python train.py --num_hidden_layers=8 --hidden_size=768 --n_experts=80 --experts_per_token=4 --d_expert=224 --d_shared_expert=0 --hidden_act="gelu" --moe_layers=[1, 3, 5, 7] --router_score="sigmoid" --normalize_top_k=true --routed_scale=2.5 --balance_loss=0.000158 --balance_bias=true --router_logit_norm=1.0 --router_bias=true --n_groups=8 --groups_per_token=4 --init_std_router=0.0244 --lr_router=0.00103 --vocab_size=10839 --norm="rmsnorm" --norm_eps=1e-05 --tie_word_embeddings=true --optimizer="muon" --learning_rate=0.0176 --beta1=0.93 --max_grad_norm=2.0 --batch_tokens=[65536, 131072] --max_seq_len=1024 --train_tokens=1042000000 --max_steps=11258 --dataset="wikipedia_en"
Below are experts of layer 5 (counted from 0) of a mixture-of-experts language model. Rows are named up (a neuron's input weights, with its number) and show model dimensions 96-191. Each number is 500 + 25 x the weight over its row's rms, rounded and kept within 0 to 999. Numbers have three digits each.
Before each expert's rows: "mostly gets" lists some tokens that are sent to it at least half of the time. This comes from a sample of Wikipedia text that the model never trained on.

# expert 64
mostly gets: " fort", " III", " IV", " storm", "III", " kid"
up0:468462499520451506536539449485453545510473461520507502526535478480514542547490475482497518513511514491483468492512503488497481478480532485515459505517480508527497536488489476466472482520494501515496448480445514534465493550508476471504506518452475532488516498497514478505491528482545477441
up1:483462490467496493471501470512505508527498494484474514415487445531512520480527502498505481474503506508472472463512511520498492525490503554487491511534507533491497513475527545498518492479519460491481474491504505485537505541552526492505469529508491532506481475483527530510479494501508512509
up2:517526547521489500492523490517490517507539528500483521522492493482474500497488555521466504499510505528501534492496497492467474500498498478470522489527508541513542522507529506489530496505470527481514482508485488466510493494554486519489480537505493498509520482494510537522492487519505507446
up3:499518489507561500541505490501464550483522513545497503487495504537531507516502554487519496513546499482527509471503494515481470486475467508513514469514509493471491495545500469484522475495492491536501478514515456506474487500482513515504483514503475479470495490497521425454517527567484534490
up4:509513514492486537458457476485492522508479487493487502488517482536474516497546531440501532519523436486521495515521473488502506469540520512511495502501511485522509509515525504507506453486493461515503510525498456487497503513472508498489513557522546489541485465533512529546492521482544491506
up5:489540530511535461517493465505493457517491518465498471505539489482477483498509500526527493458491515523529486464528485504484487486517472462499546507441479483524501529507538488528521512518483506501486462500518496506538453520480494445521523556523517533484503490487544501509518470492546511519
up6:455502531556476530534503472483512513473481480507494493510527495474503520533505517483449503488515498543546532463494515481516517500510489480561509505486488468481494546530474488530518485488518478508488455511500478490500532520476506469501476531499462499472487508483521513519503481532516488552
up7:488464510519479537476502532512511491490502521478492484520465449485495474530532504472486499447542504483512515487503519487483523465474553512481567511454533485443510517506548451463503477526487480503522536496454471477511502528538499474478532462511503495518518475482481489496469497494527491501
up8:499521448487477529493499505501522468519499457508517462504487508472452501522474480530505513510504488535506507538514497514490465483491526521552507458541482500512500490526504457517469524515473531512483544528534475515532502511508551478508494490498486522489489463493524510516488520546470475497
up9:436487504479510479498550458501464518506549486537505479477516456507544488505518479538531505511486516514489500482542503525454479536479484480497475525500484487494497481524482513472491527487491512522514481472493510491469495524500481450519475546500507545460498521496474503479495500504480515490
up10:525563474507518533471495509480527513514522513488548448480513526464519439488520511554515484550469498496504552511541494493459536507527504519501481496493472497522485482447521512542506463490552518523493509506483483485494451504481528475499513477495486501500509508512511535530510463494510449491
up11:525469475468489489494467490486501506505495504506497455485492507521526481496480506486540472512507472557475533509479532506479459510503536463471520530525493494509524450499457497492499497464472483519461420503493520512501494521519509511450511474531488512503536482475552527517491480509502524492
up12:471475535539500479476554493508547512518496483514512507508504504501487521547478496472482452490484472519573490511516482514496448523480526475503482537479504447476480515536468550512472490509461470511501497486512503474527513515490517481490511482492511515491509477486487471448474490545491494477
up13:511490516501487477504511457469440502521536495478539484495492447463473530531541478479541485499505525496457472513473503488474448469542522490535539502524508530500483505515470490472484511515467495492469477530472451460512497539484504505510534503483485491513507525503516511512508519511502539530
up14:470479495492513487505545455551472520504520523512488479469537498499507495464479509541541452516441482527477477492498485529449499507521488528529457464500504538507465469495499502552473500517532481532524505517527482501491505543516543465494532480450520524517529504549483521460511519510494513471
up15:515473532489538460530481473510467481498488520502528489474517503473523534538489487544506497505471496518493510511498462538429497495507512478468463512528479471470460524524481471500492472491490527503473524514499520478500512503447480519479494504489499510468505487546498519480513502542499450460
up16:476513468499476473491472515504514493513541492466466485546485484521499512530523516516503517493483511548520504484505528516481489528483502491521458510496502543504502505499526505472532499506485544475490499470528509471521474526498536512507529522496547547507532534498504466445518498491527483496
up17:478515491498474460485506485510501519500539506486497449475530474545443457515554521512478554489479460485521506453482528474474541511465490509472519510498465479502444501467527516497544508506485525500468491517471477501497512502531517483522477475482547509518477510507474515487491524493542480504
up18:499545483520442526543507513498460529496520534538497482505467520478542501470478518537487510496473488523497535500475485484503491484470511501484446480508469510499492501513495463475517526466486530507471465476486526516467505532503494513471512487504515496537520531550431490474521511551516517491
up19:488472506473470556474463485483469490501467506466492512514513470480532501511486493479475488509458504512458502481515444455474477481516480522525451513522482494496521490546464493483485483513534522527449499515498527518507517516488498465516487502460475514491503505540538495495509463509461535522

# expert 13
mostly gets: " all", " All", " part", " each", " Part", " List"
up0:573491506513495489500530503522455502481486530539505503480478494515522496463505532521531513476500484490463444478513498522501479474501493524496458525508502489538490460496469525501516517492447501546500497528501497511501505494486527475513526539483490526521479483509480518505473531556519513510
up1:438504501471481460488489527500464488532499529483485487468496506548495517474507476555512500488519464537531459477505511488504515491544513502477486470472560557471467523457546518515487464474502533480476464524475493493480462497504486518523481511514476558517504452467510485482497473549481558497
up2:488508490493507523478501523497491478510529518439492497491531488484483522460487498517512488544576499510470462484469523508462498493521468514499475506517454536518492481487505437482514519531531520524522512543468469516512490491497505457509464499513563546521505441460494508493498568485492466535
up3:491476501535487515502513491509502507516501506524513498521518499532467526504461487520477475511516481499462486492518503468516538494504450557510490486507501552444492483483489555480511535492504503519520562504482475468510531516487493505505493504525467515478497488487499501506452488487548490510
up4:533508473501491500495488476496517589548535481511493516544500489485511497484513489480427456474510528491498531529469495474480502486516481520502481501517494532452525501494506535527522513493479452528505538466455515471482507451490472500496487504518544522529521514476490511485512497533498496497
up5:508498477527514506564500498476530502474479518518498538495510474498507519506542475511507493477504505494483473480504530524483468471473470529467490492460511545520490522474519479454540501481513460540478442555517463478513477559527482455522528460497526457490502485509471471491481493528495486536
up6:537528554502541500488485491476502525527479506541482501518503514485486511495534458493475483498535481533474495515525485524482526537490517530483493476511463504519490527509472503497497555559534471512481490479494476497481468492541493498510501496504540476484519508518519492539499516536485522525
up7:508496500520506493528452506511522551520510501499509523474514454490479516478534515513524504532474565502474459505445519513508509523525450531476522455480456437551469504485522496434528475507484494463484523547493526531486478502523518489495494488471526494499489465488475479442486512505492491498
up8:490505512521456533485463500522459479502485523494564501499507501517505497503517512508496460488557476498508498521498494501490464507521500481487503500528444499506457525458509486513476555498486459499509431483470488491496495527533465482503499477527466496515502489469443500476471493486512501461
up9:538502467470555527537478546506507471503502470476478535492459468482506498485492519551477480481502480513491538464510487527502487472476546486505479492520438498527469486504477509556499536489467480530480513523476517497494494485501494510491463511513550512510532517555456510494501542465485489508
up10:506539500501525526519493459550480489509482491484480496482493472520508534475484538531500495484465529493479488478471492548472503476526504528491498469488516468522494495525514434489515513478540461493515528487536501479505488529491482501463506464495509482542510461467498518520488502462513504481
up11:494504482466507508493515471501509476528542538520485522464528519522497463536530484514513515496543494438474504502492514514476529506478462540479445516468529487484505493511491471524474542477518501557499490488522536515481499513509510523468497495495517463524494501485508523521523524532482500502
up12:510502503473488527519484511477499520536480499481502530511531524480522508522492508454483529493472489514477479529483491530488497527486505470487493482526506469503508445463469504477505523488491529510515476481477510518519531530459489506478523465493477504485483537499444524499499522480508527480
up13:472525520477569445509485461494491484524530506528482458513517509514550514492521515500492502444515495500519488487497509512524507488520480530519493513510485518482500537505491548495490549483482495534494482458500469506488452557497489505495509518519503537484445518488510447486553524483507498479
up14:507510501507507548475480518474522457524495540481524496492514526490495539493502509529553514480533498471482491440482501505530428519421513532534489526491504460474516521506521485462520505498460478482491504504490460506503489520515486461514485514543511496517537512521494482490511512480478537507
up15:497474535498502498524503516503492464497479498475517478481541487481443468504507488495483516496478504538475477494483485527499547525487494509534444516479546523503509550500533503495522548484515469501532480499501441466507453531464516517502517492460465510521515451486482495456514512505480469464
up16:436493446499516421557477514544497498553522492533470505505475497516498527493471488464540484548495425450535490472514510492530530494470451515520509496490523502451525506502516516506501515502454518455523483475539495535455468486511511508508530552492508516503499507512486481459506524500463515511
up17:466484554504534502498491559510499481535499530502499472501484478509482518528517498492509487523497459538477516507501477526499531453517508515490528473482490477507490525522482476479518536511479491517515471526493462510487505496524501515471474504442539504483507474531495472535576542521489446536
up18:511512518511518546512510529513495458526482455462536521522518465485557517479523532413513497433519490518480490517517534499536531491546471492505504468527503519485488516515493535477501525475507523494498524468488474483488478508492519502474511485469489507509523485530509507470488515503540475514
up19:505547501530529485496498499474484542538528474537490515517495479485501500526499461480510493512464510498497507460454492484502522470463505526513476513487530550492544523519492540480545515555482443511525462469489509464469518480490470525511460529479500482499529556474508506517490462488524514484

# expert 59
mostly gets: " a", " releg", " Div", " Arthropoda", " influ", " br"
up0:531510538498527490544492474534467495513498520512485538481519491479535485504517487519496456551455463483516511482491495483508514501476480520482490541511477488486503496506525528477485515466467519511495516552483456510471507483493477490492489531512554534516541492452514482461515476497523482518
up1:490541471502552508542464462581564503479489482560516524489498484492512517502472491485526477483522500522535464464550487521484499507513469530484467519522497491468494498540497506533468534495494470508480523497507461483518496520503523487495463476515473499541492527490543539506509528497525528438
up2:498482552491474490480466517541438483547512512473465511513532502461495464471503495527562513488499473545486532510499517534507481501500505506488463491510492524493496520494473474497491536465487566533526527532492481522501541505471508510517505465472538517539493564486472473450480525514503529506
up3:475471512453505457460494491477508509520457553529522540513540502504467486519507501502538492485544470482481500504498541473504483564496517472511437474495498487472455487514466484481494491457511522492502490499511480493495493499488500558545540510536493531532516475521498504528489510501490522536
up4:556534536516503504484503479520515493481503477474501507511554513488507484488491478529514510503445449440488506495484504456482472518471474528491509509476495536493461525510527520486494498556431498508508501501459492530512524520474508510514506506490530549491501497512512480482489489514530478495
up5:479491476529496463475469509522515482510481530556510489486516524503489499487493475475520452536507482507521477501534500506494538535533491516474459555494456487510494533510509491470475475515517493483509524518514495505488527506510525506480543485484503518497500539467497493516506512532501502483
up6:506507511486501540523495493457511484527439447526468496494544501504509462502500474451534512491518464502498527467505500478483531503467480492509475537473530521527489523490533497481475518494489492503525503488536492469545470471523479507467531516526506526508514526483492513512506496483467503494
up7:507533478494472488518513491525552520509467467508461528490524461510470457501471480472500506518449517522459533536448474486488527510489514526541474492495479489496486538488447489508521538489516449517490494464467496496463511486498501517516509493494511490456496498468496520501490479494532485484
up8:528508470483491503510467461504513504494442514515470471492467491493531500513517485522512482522467508513532488483489514511494481511469509507507489539507491478487489480531476502479499467527473485508497468503466496530529499495527456512484529446517525507513489493479504491488500538507500490473
up9:507494477538535529478506465505503486493527492457523492464497526495441487498498507507526499480487463487529472524498469482508468496475567493533526530522503545475501481518543501509506502505509488526480501515492544502490542504515528555509507527535454527523493486461528515529513541477521495511
up10:488495550492500444527485445520494523513464483517486498453519470489518506538495458513452550511495492545546484477515522469480474509509504528533520513516501475498500509487474527531507527524471455504497519542488505518553544475474497502491458474486508539522488482535519483494455476503489481510
up11:524498506505507487532448476515494511554515514495496464478510513439497508526520468527524514505509475517524531521491523482506475548522491497477464528520534488560523497514470495473507514493507513517500526491526488494508510544492488515506512513468519548497559474428514483493448501485533514529
up12:504464475512536466496484509507498482486481527522501504521502539480539504490482502486532510525509467512504490535533487476532513480471512495492453493454536459445487501460499490493488517488495492497498484504522485522525537485553507486496503509527482516487519449512480508477488526527495492486
up13:481499496511532460506502502522477511509491495515523508509495444489487470493551475482529501501501477503533452490496509437512485487492449484490491510501485476477517501492502509475494504516510486503504471494481532489511494473507570467527527492452472547481519519489473480501493491499476530494
up14:466528526525496498539501522521494470498527460484491511520514480474492500480514507474533492517532512506471526508516499499507511453469520511531519548476503486497490506467484456430490474506471531546494472462465505487517516569507507477539482490507529478489510518539466484486459475523557484538
up15:520545478457506483477470501542506491540487512490454531502492546498484513507505534517528490499493485519480497499474490510483495550510509517527517535479508504463516495533508471474517505505471532480479494507500460538516497535474516480507492549475477477515494504469468507474528500541509551481
up16:505518484507515489482495511503485494552496492535543525502538497433485504502509480541525488510469490524497507485477497489493516465479499503490477487525497496514463517487516451484526482526489462483557464523470539513489517486537487537489534464454533542561502495510499482529458530491515465483
up17:513495539484532553463499520503495502465510515499516491525450467472537471525482542518473531545508469484453497495483467484519497492471499479484509499517486481517527494489487566490464518520464486453508472505542475511517499480534457515518474495501490526538456490508487488516478537542468501509
up18:453486520503475496511475476480446467548528505491538470516557484499514477523526494514507443487433473553474479505516504492467520487483500506468437508514542527531492482498490484515518519496481486475504453521520500516509528501499504509502535522506465546521490524532502488487469497473502497490
up19:483533518504514531486482467514477524546485503493531476524476503507544541550493503499550485477522529478487473486549518490472497502512496506508490516510531527491498518492477485479519528508538519512523499459514483485478529476509534488476486505528491507510508549522497510491453515497511455527